python train.py --n_layer=10 --n_experts=128 --d_expert=64 --moe_layers=[0, 1, 2, 3, 4, 5, 6, 7, 8, 9] --balance_bias=false --router_bias=true --init_std_router=0.0171 --norm="rmsnorm" --beta1=0.95 --beta2=0.99
Below are experts of layer 7 (counted from 0) of a mixture-of-experts language model. Rows are named router (the router's row for the expert), down (a neuron's output weights, with its number) and show model dimensions 240-319. Each number is 500 + 50 x the weight over its row's rms, rounded and kept within 0 to 999. Numbers have three digits each.
After each expert's rows: "comes before" lists some tokens at least twice as common just after its tokens as in all text. This comes from a sample of Wikipedia text that the model never trained on. Tokens count by the router's weight.

# expert 38
router:494482505393402439505483496541569465579445491571516550503583517540501572527571564521494428580471535410505518516510613518585459570514470500444555458559516510452527545402493549601478519544573461548461492446566554455504391452549578458537472548
down0:447427470494499564547454493468463527600531471581603512565541459514492447488461457352509401544419441485443563491520523589501497541503396586449513525499438470492524518490640513517490576510558524501475459426538500519436498436474492527519417490
down1:426513469576552551444549562485456427543483513536472587506483537595459506503463547464481508502478553439532507530575521553599400546537570494492510504540485542579496576477480475523538614449513540522560494478487493558553512505544484543364466554
down2:414536520389605557456450501578446523517479331582560480496437519455534592523480498549555500493543491404422511465556529497495477565550508464526566444519500413492489466420457497499516526428591543554515601448567477549407533445473456463520540545
down3:376483488548523543449456485531534538564484515493564567538423553469437471505469497466440441520498499534499480483627497422596519498566442519524592503453539456528443437539399503481577561484437617459520438504520472445507460481492508466511475536
down4:468408548549381492488463561395491476533506516421471492557452423507513578471518597492485409462475468543523509534544479581492495556524430546477505519494433493473486458491506435481556511525472484535480493487434458504505466462447522484491485497
comes before: " |", " the", " a", " his", "|", " to"

# expert 36
router:486455444479453488503463560468439508421566490422530568535530565463533469453433442487450514488473439510429487503500386443587402384473545514454498515515469510422481558537550580564531442536519551483528547539528533531534425552482537480489547451
down0:510510452457529418563505518509408523520521367471558628477503530484482437483421580539480563488540468460461461518453481526521461504504450455478418499451514522541383495342383439515452533564550489488474496456547516563419497488522514421506463538
down1:541561545489526428445503565494445487542432507516429432461479474420542489449483672484519502494404570516532500493522507593538440416508556481498475548460458584498503526520486568519514541344596529473555504470548494481559490485558527490542459547
down2:465518568482509501481473490451499530532476462498487508640415502514452487557460512579603507454525473436552561496500477471519533563403507524564486542443506474545405498522452541565489594527475519528512514451535542503552573490486495545544478547
down3:482462443554606487481483445528499477499470445512497549425542486610477517460551517566397465486502458462474546489577524507511482504440522518508477400500397476569584495526508402522574544545397469500461449505464516517470458535540447550501482500
down4:508528518535542555468553519512502529437486521569553604471600511510554541532518420587495513517521572458528533582481469547526559510447488530530536566538542549492468483468460381553465427570334566580513587593533460510433575549482487412418445423
comes before: " ", " The", " A", " P", " List", " United"

# expert 18
router:464476412571510480465512431454487511530526448590506498471470440505559539575624508602487466513534622479468465515520552627531452555568445499515556500515462568540496497495435472567574423585426640515611493449597484533498536566503411520421462440
down0:478541478536467529483521486482515506526515528554526445573457528512468553439570457504560490514494526448486411624598511485560570473520527409448543558556512572529544478455420537429452526542602549567559531550460499529505484534575469467559417573
down1:501553508453528524517500530553443499560412431474559565437475359450459471518528516547539453535450574461493511491598426549464494501506497395531385546497500553528526442402533481480488506576522456552495502603391529529438512518440388463467561472
down2:506565580453497488480447439481422542577550567466447501480611547464479538479512452529542427546566497530425491506529534439490547552508524540514557536505512549561488468550484628489579522393523517595516435542548570381541500582573603522466537550
down3:546438483509494501499407536474466517523566490401556528538542398529517460429556523563478430506484519508476504516478572531502434455452549584573551436526408423487514467527499431496575478591481421485542449510580503523536601430617544451629460392
down4:441511404496502514599420544490502479526455412534412507474518514467468472351541539532502508511494533527496500435529514511567524559520482479479482542475532558460424441504469423484548430554490520525482584533482484560528500523467460500448422509
comes before: " ", " %", " Votes", " JPL", " Player", " Notes"

# expert 64
router:447537482433478440545552552450580478548549535437522571459504509583429459448607532504490532483461470553501516460449627515563448541476504526484534468602479414497487614454472439591488541424463452450458451512524471494532490528574443548468457466
down0:511523489457512535517524548528391442399427521571547476461606553554451474457415522453526540550537421531493457466517466581518507437504513412460536474499432429514533548422597472450463582577477530470508495388533536588542504515571459508538482527
down1:483440474451587553526486527455481480578544451426542488517442559537499460399520451470462484470468519533453514547423445599560476442420527399486487512492525510467516548494511593485521458536493510513484509461493541531535423462466451521533412436
down2:454469578515536445512496503513498444490470604565459535502460478415539520516505608440528570450434538563555481516609537615521593476562506484525496459479467564560461473509534422497591458502527519534482536481436520525490572451518540390463476536
down3:419549525447438546483516520574457527538562437498490525547579550488479440537555518508528422559482451516380443485477471549526490593530473548492500469471508555508463574434512594548476432433548461504554448479524490571510498451476594635613543518
down4:457493563503555445501446473404462517553547501453474431589518530445414512465516416504527528578537620507473521606408442530501492513426503462452425590559435514429493547499475554468409483577491541470550587481428559499491506576461541480387530479
comes before: ",", "1", "0", "2", ".", "),"

# expert 55
router:424491540508480370507443464378539465563425512511489416595488522481564444528451432488461491481439579548534508459534477501486507422592487564493554485542543497488499487508511443581550495383425417463486532512468505472478407497477586475514404472
down0:571431502430463544447518476458487553460485513461516468467502515512494482553453530476529508428507440479437424489442524481428499463442491486447609577526530559433493461508466511480473539550559456504456505514465510534470505546451636521505448475
down1:502441545554538520513496426554552549544466508496524531476444459551452448372502482574495482471463499490415480412521555610442481536506508488517469430407500489442485529444561479453477430539487539506525414467513523505584474548424452452496491488
down2:521487434495472499464437533417567503621541493496508439623452575540482461503491508489606461571433481420392471576458517491564420584490522521501522442593495473404578481480495463509551567466512444516561457545528464512505521497608542567513477545
down3:536459478462541546514484555456521433553540551545565490440528433562455504502476586505543504538452459479535493571549523458509456544512508510473491446498615444561437530437489453405486526574583443502552544497465443471531494515482590394547501461
down4:505481493527506536437470564421536490494525488487569494478492440556517505368493482449484523469567501454526465511637478481494575463505483525507549423444518527542473589428556478474508543451507445511487390429540503509480496470482412607475504373
comes before: " |", " |\n", " |\n\n", " be", " (", " hold"

# expert 15
router:457416440542514536562485452426460566476444589459502575573561443478525397469522483550503560450569580516439471514529503494482520461447563500506526503566564397523461450500471496501495464514386505449428470481497447432449454475546458484581439534
down0:511431491542500440405552509502529618510569484483531547456561625525469480512451499518497575547593478449468502577502433516505543548515495592453555507501478559529563536521589433560576518423392530491507481547544490475496597532490488553497537491
down1:555400439499473508525547579545555528513439420503584516515456404514547495522534500454446521551576549536554560464493434551418450407453445487470504635490490570536476529429543532481538532482493502522535468546563528529519492549559461545535419431
down2:490438493475482392555555487499527483477471551440471432444605517604538526488450480467457570514573519471521425550558503589496522517513564482480466409460427583500501565450492435458531416494435400543444474465465571443535545563500424491453514584
down3:499380489485564450441554477498491443635560477494548479451507503480422419560558519615550431390459481452453505424565503511573481547510469471553444440467535497425608544447518572450521529478476539433540506495489489567534570386523432405492462530
down4:560478433437434440622510555463483520435498493490529539433458470460521504533562445353523475508521511503500454469454519475475522464510463504518454493574439546444490560575578510444409463641488525525549463454451535429520569531446419555453501498
comes before: " a", " an", " is", " the", " born", " known"

# expert 27
router:390483516515457497552487464517412507528481534539432576494433525413572562531480496521534562476560464546553525421462486465551509523570449573539423537508524555441524477437502494527430543450510526580489525415533453488640491498486442461522539419
down0:430546459494564462527565508472396518501603513495496512472456433493470519493545461513488544512566521463477499567446498452411493561491459424385532453488522517507444413478512486497510528576539413451518532589568482479525496439493531448520500404
down1:503429538564573547488567494509499492509431508557490477514576520544478435438503489532523495468437510416494457465528494546492540492401465508476533439437438522460374513504553398602518495512540423431504523528468543424567458458475438491485471446
down2:527541501448476474526482516573513518509405473471457493595568442528506472561553458475540456541573533334501546552572509540445509450533475484540540550439497481531548462519575490547473502429425518477522478519548440485563536553602514463578418446
down3:472522527468561469439464518550546511510552413566464457456392473559578520529508522560539453487487549426472531505521465544446417385478455455515520482434433399478500489421450551537578503589506453384478491508452416478536543470435376488556474484
down4:538447480475569502495490554542580603520463514570422482609519498494567458539574525472494462476466516456490508522546473521443546409517494504457569567522510487559492460509488536500456513479517565482518438517501474490499507476497505460481498524
comes before: " the", " a", " be", " his", " an", " have"

# expert 74
router:513568504398491394456505475495549426489526572400533514547487490544454439495522465476443544499482494500419483498401533424486477492505461509427530442521433499427484554433477449621496498440474437542459466517567521464507459530622413567471490463
down0:551420517431481515541459491516441499525552471507488510527487463499522504536535545534513527466545535497471590553556473448499487544584539508475378504507485546554469485582443544510521467568560511584462622563370498580441502468491489525439528517
down1:437577521491544511514477458481517467574520518515552490538506564513498533466513485514512564498542420431515508554500545514536449475558534518515487488526476535491491556567472492582492498471438553574546472468428472568578543489488474549494486475
down2:506490457453470453567479517346514473474473460483508432466565522414551550525457487481488513450602484511513554550495482479557583567504476501551389581536489431522513559460502589562512587467531511465465434492517578526466511518514480533481565515
down3:470389477499451496515463411450449480551494468553528460573589553385520512535494577530483492441573428541425497453520585519441570441588375478517515402531571549614480547515525486503498515516468422496575473491543488529561547558534537569447511416
down4:521548489527496484510516439496477480479621384492530413616468609585562512503505590437474387493486560583517598427420491459532484502533558445562529537532633494487458529558525495507511532459553482437498496489434453480469496502524535598495505601
comes before: "1", "2", "0", "9", "3", "bank"

# expert 35
router:465610526554447374515466520539458518569486520536519490524475444571446442579603533421514571535472591460467537431566601549463545440540480564556528477448408528503395473504576522577593515537458491444509410552513544550500533489468529548437537504
down0:537416514479528518610484500456506411526525473561531435524498529422534472464557533507489397563570563549410491536433512497479420509513542458498476501457560498464487517459594461509442541586460577562390558431521456342575412460491485540441488422
down1:510520508529497591506466412530591491477456431498518533471423562477548447457532385519482501473495496477447396488494471440496515525442514453440539527480507496464557425552493596402413529580451401471499440466458561539426444602497492449411463560
down2:524474481442507565564497503491568486413410463476552466574528486561498511574445530538489494530437423503488524525552406486495518585424532511510529479462449510445524562470478542531521486532483465584491560461552460485520498505513527482532418388
down3:504416410551538465457503479519492504436509447508569546539440447484516400508505433386477459429526550586478492460499504415527497521527564476528555335478482503536543421594415574492434546472433505422515508507505386583501546525569518524471486550
down4:501488554492499479462508441569562534454485537425546573514582503548424505556412491544475493423464444512613527466566488470469494552441556464481431459572509520538470493511457525514502451457506465589476493469482476411540489515677473453485488537
comes before: " ", " —", "es", "ed", " .", "ent"

# expert 90
router:516437483536568477576500467453507550535469441548464532541486482451460553535489492468459486471522490421413488566454509445483526428419522414505450502482453423497535414469521420502543484484464521500494455532530492375456522558420450448575613523
down0:497469516471552518472582485483514485412490551547465418551488500493514400423523547561484492519631516450426548488451495509559443585443487478497570538530462572506474569494451453562502515439482481471508407444533600494518444596538549533532487483
down1:534522437531525545537518497400502491483556464555514537537481528680504490443526523537576548551477534619484509461445485526469552430539535484559453416518513460527514529528499481420482505567525459414476528459368506574495453491486425513513525543
down2:494519453496535480516484527501486543533469441616441526503448435487537459490471493603491541482531526542462542515454528596547493391418514541448563472481517590517484479488478529552528528529425475478451476495526468475593443575468482510511487441
down3:454530539463385495533535546529494468501495495507481550355474549521467550548494508509567450523593371558456501473495485498515539444524457521478463547515528559470491486574532528426461483513448480510406544528383509567447484418462462476521535528
down4:432495519479475472469580380538525514550493541491507511486591481493587509546460484529563584592497524642474533529508505532462470421495456543506499503439471468497535483404560524490527575508551480415477510483412493570470555503479508488527444480
comes before: " the", " a", " that", " been", " not", " be"

# expert 69
router:487516619512599463462560512500507516540488506536470555470449473483514524558626398461471480474423483476634525518528433487467596485498511451422515505443498494510515411491413428577486556559464511488481557406524451411563355573575511588532469510
down0:562475403513528521511507491437532513514431554509528470523502508458482465517482480531486460554553422519544473492430503536585564549493544440497619497476528459428488565403421505499483560547474499354541468523572649599497544415454494486563511537
down1:507435510492533494520505567492512406489392500499487534550590550558472463476484494522439592500413468473475560523540484612439514466589562586578555500503505393412520488460518497392491563540464559494544555477566479475438422539501424555512550559
down2:443459530536495437469444580479461471525488475554546448375560495441587564474451485521471547545548514478545446487422475441458575478477494421522553478526538392535457444515561495489489509450480592456453515437520428475510500461496512482582492489
down3:528483408575439480433515450489430475472477560477531549372523485566470558464492407461460567591569526506473551502479578437567532537604491431495500518465569552430552480460545454448558398505503486443489527503541513556499446536545447524455509415
down4:435486500565537493528536481423507487353556483456523483622474566507420528492419525488412466529535526460525473464515504425483491522532485450512504454508462428539615550489516578528508480482470486422611510518451534575531505574460524483557465449
comes before: " the", " his", " that", " her", " a", " he"

# expert 37
router:489404521520483504589418485453462523457472551471558538572431470453581496517474475482478527485558486550511546534513448453496567441503557541530552508483570411580457507616561495444513484429455465515512516540499423533539579386500520536528426472
down0:500556421448401422515540521569503447565588493501562516394567465592393418526481529491478543493506496447489492458500545520485471550536466468479517566539496475526478492418463520519459526423535453480523540454447601539530518465571419520484414502
down1:531504584599522485461475468586419538553490501462497487429537578558430537497517462570565455525483496601494451486516469412484521485452509525487503483476496528446549520531463532519550424470537541581502520415475585484530485589461498501577443498
down2:469505485452529401509513442585622366444493534494563463492470578588423564548581524454430518528422518593406488491486453535387469487505485442465557481465458533393503523528567516551485467427580580515539411509580526474579550482543524553458416536
down3:497597495528474512447516591491539464577507510541540494425545527544435492468507500444463468500484492557471526477467479491515505443475531568514522507515511386477538451526592518492466531451483465549467431526522412493562453502457551554466518527
down4:481438553471468401455498503577479496463545496581452534489550545413664625493614477489512436471429518567463493475473521379527482472461500434431521534492559496435514542525503452456497559470456479462434531411499524468582479558574501521466442509
comes before: " The", " It", "==", "The", "-", " In"